python train.py --n_layer=9 --d_model=256 --n_experts=128 --experts_per_token=4 --d_expert=96 --d_shared_expert=0 --activation="reglu" --moe_layers=[1, 2, 3, 4, 5, 6, 7, 8] --router_score="sigmoid" --normalize_top_k=true --routed_scale=1.0 --balance_loss=0.000787 --balance_bias=true --router_bias=true --n_groups=8 --groups_per_token=2 --init_std_router=0.0376 --lr_router=0.000842 --vocab_size=8192 --norm="rmsnorm" --norm_eps=1e-06 --tie_embeddings=false --optimizer="adam_variant" --lr=0.00101 --beta1=0.9 --beta2=0.95 --batch_tokens=[65536, 131072] --seq_len=1024 --train_tokens=820800000 --steps=8824 --dataset="wikipedia_en"
Below are experts of layer 5 (counted from 0) of a mixture-of-experts language model. Rows are named router (the router's row for the expert), gate (a neuron's input weights, with its number), up (a neuron's input weights, with its number), down (a neuron's output weights, with its number) and show model dimensions 192-223. Each number is 500 + 25 x the weight over its row's rms, rounded and kept within 0 to 999. Numbers have three digits each.
Before each expert's rows: "comes before" lists some tokens at least twice as common just after its tokens as in all text; "gets" lists some tokens that make up at least twice as much of what it gets as of all text. This comes from a sample of Wikipedia text that the model never trained on. Tokens count by the router's weight.

# expert 62
comes before: " by", " in", "ed", " with", "ing", " to"
gets: " p", " part", " per", " cont", "ed", " ac"
router:515536503469529484531503495496498508500511473477525522487494488524480521503528503505531466465517
gate0:501473498546499470497520474502483499459476444409426515489471454509486471495512492526486451456474
up0:510508481568487443501504500506519498509477503473512517461495494496499549497501491498495507530461
down0:553545492545486548509500490530467492498526550509551493522491499499501570515478520495470473450506
gate1:513504501495521503477519496498497513537519499503502522471500501527500516503487497487492486484487
up1:540500485472497461504482498442489550479519501486536476485509505443477499533498473512515484468559
down1:492515474479525502499526516498533479475500542498507519525544510496529555503527511496502492461551
gate2:526588532501527503509519467442500492455491508500438533505501498504499464466506462511535504498511
up2:515534546522475493477493504555452490496506520483514527520520554478499557458517500534522466536467
down2:430487532490477525482545483496524473480500480500526495503497491511474494506492516505513500501524
gate3:538486489492432499502477439535549452502461472504515511490501472518497489499476499499478482491496
up3:562507499503415498501494466529508481505441475497476501513514520501472502493492534525440502456510
down3:490484482459483508446506495511478519506418499515490525499502494497521513499503542499502492507495
gate4:498491487455503466500495527518489509500499474516472492474496503501548503502559496506453499498526
up4:498473498534450494507502501499500506507472471533514492498509532476514500503537506510520488503518
down4:499488538525499499498499516448507530501501426494453500497501506510477502565501497499442513493535
gate5:493504494486548507499512504502503471495476502481501519504432501496484519487541466509508487500500
up5:500497522493505499480490485517499463545488500516483504495571483484527482534437545503426504498505
down5:522495504556495479452499465510509490526484522451494485487498467525504479559494503499494522499467
gate6:435500486483558533505472486448519526494493484507464500498557471471498489502506498514468484471535
up6:474456482461572500490513496501502488500520495497423494540500498505504497459585472500505531520505
down6:483506499524517581497531504499512501513516488502450492490484480507495469514479500498527501512501
gate7:501527489499524505534505501523513492521511498526496546501515494447499502550446505477485529500516
up7:511497535499497504455500508512519489519505505521470473458537499507504502532481495552529503505517
down7:465525517558523512501461478488499509528492476501534489484487555501497504512447491498468515473481

# expert 126
comes before: " ", ",", "00", "idae", ".\n\n", " %"
gets: ",", " |", " August", " September", " October", " May"
router:516490512478526492511523543521532452478496498469494503499470463465485524520511485525556524400526
gate0:533559568487494460511493518507518492519404511485487517530423485474480496499483487486498474500506
up0:505489522535509480516499490482485512509467498511498476500497412525492479496534493503494437495507
down0:494493560498517500560500531540505480470503499510504464486486465515499475551521484490508475497490
gate1:497546506500508518516527500518491486498501493529489494573496495483496491515496524499498505505463
up1:494474482486494499485502482492500514509500533506496505534502482495532479569497526522540507474492
down1:491523501508512500474488506432504491498552491427540496477480508515484489496530503478507500473507
gate2:462497484515499499482565499498461501484525499510513450521486406500493503482462503525516493476476
up2:513493500518500521516499504456483489498452508502526497503469488506498480492443555505500477496453
down2:458516541512526498498480501514517502514476498487494576500494475505508470494500496516505479490472
gate3:503514497498490482485458506430477493503524476500543490467482496460508501512450507513473496497513
up3:496535508488496478499507508507488486490496472517532518515450500465495501501496503514479484497501
down3:502487491563487491457492477494502503512471502476505471491484502472512494504474509536472511556497
gate4:500497578558490502500537446510523540471576496533499560490509501494499474507554498483480491463511
up4:494499518518492504427499507476483501493498497503489421504500499500515501473502526488495501541500
down4:499497487511478499528490482500464502467489464497478451484496494500539472532488500499503497450496
gate5:497486500423485521507494509461509479502502559499485493499510520468486519499520523486467512502500
up5:503501487498505509521541522503512503501465532487488515477507515471480527488544500476499519501501
down5:488489503509477440500516503469519489450512513499498498502531465470492504469505476507529500515501
gate6:500514499504548493507505520497550500501501501498502504486496516498514523506505499526540494505516
up6:523500463534494467495505531488520494507504486499471493497501581508508523479506456521508448499501
down6:524523512516487499500482536502502502470476519501505494504496497503494504527497505483513501510494
gate7:471496498516463483492588517498544495500561502559505584500501580496501514495433504494500509436544
up7:483472498525477534516507520502510508479505487510503539460506491497544473462491511475508488600500
down7:498499515441533476494507514490519508512503503540494496538501502502502465462490502545500501502534

# expert 91
comes before: " the", " a", " his", " their", " an", " her"
gets: " in", " of", " for", " with", " on", " at"
router:522531505529542494543527511497502521557497533448539489492522509510526486507519520510480497470510
gate0:511495468487447461535480493512519507509467499488433515502500497494470485524501500501500497495466
up0:524498464496468457500487482525496515543440502495511506489495538488450504502519540497500540483488
down0:494512482529509476502526495496502503478570468566457539533535486488453490503495508514459482507476
gate1:547445499507520488524509495497496480502470532485501504519495564486562558527500499512493502498487
up1:463500500497498544470500530517500498545506500502502506535478498503502470469501494503499531503544
down1:493522505468502456523499490480497618462497509539525490553425500503474527479466500530502497474481
gate2:528502483510478463517503500509495522522500510537489498516487506501499507522517537527500434502559
up2:505500500455499500499500499514439539439494531533500499510551487497467553503492509510501501499498
down2:469509507495499530495481526574466503546480531503499518498483479519503509493507499494498565494491
gate3:502488495497508509503504499490473440538480501527524496489487530512481508460473503481505500476531
up3:517486471483495505575508468480484489487435520505490498477500467533472491526493511464485500482514
down3:505479511497499499508490494500478483514509504479484503534490504469557501496538487526500438490544
gate4:559466510498491506499508492530524507483511521495497454482502513496496492444508524527515499501501
up4:459500506557480496506501496425499545518499502512500505500525537464515530501498508501482489499487
down4:491508492558498527463478531509493513513484500510523500501487459538493509509494481499535501499471
gate5:501500477494449501540503496502537496439482499503505498450500479477482473509502504508491495505455
up5:455521422491450489503455467423498566548505518558484520508501499489460480444499506440512501510493
down5:464499507483546507519506533489456545480499506522529501491507493498468516520527460480458512458491
gate6:462531451478476477500517465474457541515522497468500482488505475536492463493461481487488495500478
up6:541493510499486500468499501525494491512406528484498484528490509500505553483507501506492497505431
down6:499499489474421477563506504500489493501525511504515502516505444516493507501517544519536497507514
gate7:516524502498516490517501534485456517503499500523482500500506531478501497486507510471493505529486
up7:496527480487498500498491540507507489539504525523456532499540478499491502503501509537497492475524
down7:471521515506551444465559516500504474508505499483510502526518484497481466476489518515494486520499

# expert 31
comes before: " ", ".", " \"", " Total", " Turnout", " MF"
gets: "|", " |", "-", " l", "=", "c"
router:507499497467524468480469549534465507497508512486526495515482519502530493511510512526482488441511
gate0:463499504508498482543507491510500408524458501500483491506506502499555498533509519492485503505484
up0:493501529460501511508494556483499443547447487497476500519524435455468505516504454500509517480498
down0:534500542552496488499492492404498477501469511499473501503527428485504519523477506501550515509491
gate1:552526487511503499503500517498527536506500506502508514486512501497494486522457487503496510432505
up1:526526491496488479495496557487480506500411447495508477500464507482486496498439430525513460461508
down1:506514497509533499518518490508485535525493527499446485423465531506492503510503492535482500518492
gate2:529516509501502500519483532507503519507521483502541535523483492463501446565541419497467476491527
up2:519458476478471430487522500500510501491489510496485489484484502500518511485470533497480511462497
down2:549500473489537502567485505496518509562536491511479495498515483483495503508504500497504484507506
gate3:546454513489501497527468547492490484507496491497543514499501471495453470497500500552492499488548
up3:519491493500486499502452527503531506498462503500529496431500506491462500476511499511491489507499
down3:498534491497487483533498503468508496508495490510479505558466510496498501549508450497538485491500
gate4:535472507498518515518500534500495494497498467501586499522500493508501514497493459538598535496498
up4:507487493491498526472509478495500505496505533490481522490507506506493498498522543496454490500500
down4:457491501497507489539483517526463508501502500515491498515519466489507511501495550522491455513564
gate5:497501492502484481506499541506516502484517514515513501496502497489476534497524501504509489497532
up5:496449477519490479500499501500500499528468488532505498479516499500496434482476496502483499513504
down5:478468492488518529577506552503485524502524544495484505513506501447504501522508502469501520516516
gate6:500505504506494486492525491497500470504448490552485501499503504495509487506482509510496477498461
up6:489492501521486498499470490505503503438499505502498497513508501531490518513508476445501531511495
down6:527489491491500506508475478501498478452494497523483503504499524506509505496498472483500496479497
gate7:538503504501513521510503500487461490496552469500503439503460512522537451492490444505525534498494
up7:501527503522503528521468506508474489522500499475466514499501506500507494503490452530472442498501
down7:537493482491483506496480469480499537502507508493499493537496501483503469522501501545507476500503

# expert 125
comes before: ",", ".", ".\n\n", " |", " and", " in"
gets: ",", "s", " season", "08", "17", "21"
router:491519488506521491517507551490493483511455541472505495516477496493470500510497487523509484440499
gate0:483530539497509527496491523514483469493500540490479463516521504429498601509506495515505465514513
up0:494482463521497523495486476500531505507493486532519500374507557500475477498486553508520532500513
down0:496535479491496526514504485502515494481484497471470500520503504506491465486490523488480519431509
gate1:497508493480454497459535494476549498597483501512478495499499484554515491451531492496463499496471
up1:508499536474446527595482500504486502454500503512499529507465494498509498528481479500526528533515
down1:497531521500518496525490488490500459478492418497501500479484498493486531520519495543500484489501
gate2:476465502474499592538509508503528527497441497492469478491479539523494485485461497518503502499449
up2:488503559501496502499426507510503507546500437528466525502505492505494499493500474502504432509508
down2:472490498531492514528523452509530491500499587500502476464490500466497475484477500503451499494488
gate3:511499470495474498498504492496513570502468496479502513499500521456470500496498503554474468498487
up3:477497505521496484526510484527478469494500499510520504504512464549515500487511482443555512566496
down3:541521490497477517499500498503482484531507507491482495500505473493490523516516529503498507496498
gate4:499500498502512501468525448502501483505497491478492459519499509476500491457497496500510512497537
up4:509521471461480502481444491501532520464500485450492505500490487500478501487498525485501495492514
down4:570541500514501502500498480498516504519484520478516523501501533482474491469504482500455495478491
gate5:500559487512517498503555533497536515471515506460449486506478489537503497509506487475486445464463
up5:519484497501504483534509524440490493510503458480505493492475512489465503500497482527501496486497
down5:497516497500500491502543485510541470492475485499453507543549467506502481484502501532501577530472
gate6:520500527512490597462472525497520478502467502500543494490504509500515501497449523485498501444492
up6:462493529503516448545515495498481501502548466524461466477500491505520530498523469500519503499498
down6:530533452473538530504498490542466501547488545426459493489498458500501479488519551456475483501490
gate7:493542504479462499450482526495511532535507489499522510495505533519530555496500500504474500452465
up7:498501490545527503532499475520455475467499506497465493500502460479485491538514531508511499522515
down7:499526564469554486502502503499447513492500531479479522522477502517506508493483480530463525466515

# expert 101
comes before: " |\n", " |", "0", "1", " to", "2"
gets: " ", " |", "–", "19", " due", " sup"
router:490527538519565533550472509501510492539511526540515462483508469486529485498503453501509496504540
gate0:527503500583526502491479501451485559492474471520495490529445532494507494499440475499490484486414
up0:499496472443480498469487516511504494498519541490562512510511465507471524499499507561503523509479
down0:489517511531490549459533458518501500448534524493494494506470510497499473480514502463500492401494
gate1:532576542461498510492473497516521523482391486502502494510417484499529500439493529500531467416505
up1:501472473523502461443499502488478501495526498483505510497523531552453502581494556538488533508501
down1:534563432498462485529496492477461496483490495500496500516502499529517511499465485527466501585494
gate2:446497525489568500520498536540470560499516511459500497481454477501434457536502499497499517458503
up2:535498485496456528483506501531518503524477465527468517509521553499545553488502506478498521551503
down2:488497510523457496497506482498482507472480529533446439525519519515512485494513507476502498536540
gate3:554521483482540510506502478500544499520516491514472514544484486502501496485493502507526528483531
up3:483471494461502475503484477495545442459493474544507477482544519488475489501522502488535507468502
down3:501527505499494505477521492500506483477447508514527525467504486430512505513490527514462503459498
gate4:498502478561554522499460499533532490470520501502475511494532492478497499502531503519475526498559
up4:497525518495463483496500515477498473502497501503503503509450491503500484504497488495500499499466
down4:517504519493471490477533501506485494524500437488505556543499500504512515460515510473482524493469
gate5:515544512511491512476513468512551501498511502513487531505447478525501524479484500499486499498497
up5:479574520509520562504505461495499488495501500507450498501499466500511533504498497496477488499549
down5:498457474535533513511509506498506513552602478479462499504514520534516494525507502502521472501475
gate6:500503510501514504508480496500508485513496527484474578531499499497469454464508484502486497505494
up6:500527498488503507543499438506500495502487509493515504530496500474545519484510496500499514547524
down6:542511504521493504502463507539430513497495500511496522503508499464503486504481518492513479538494
gate7:464535490521449511509531500498517491492518511508544496481452527480500460559513540539498499511501
up7:506488487498482490476492472498532499464468489501419501504517482501554511497494454493516516524478
down7:500484498463499467529509486480527506502520490540502436500536511500499502507532494504480492490581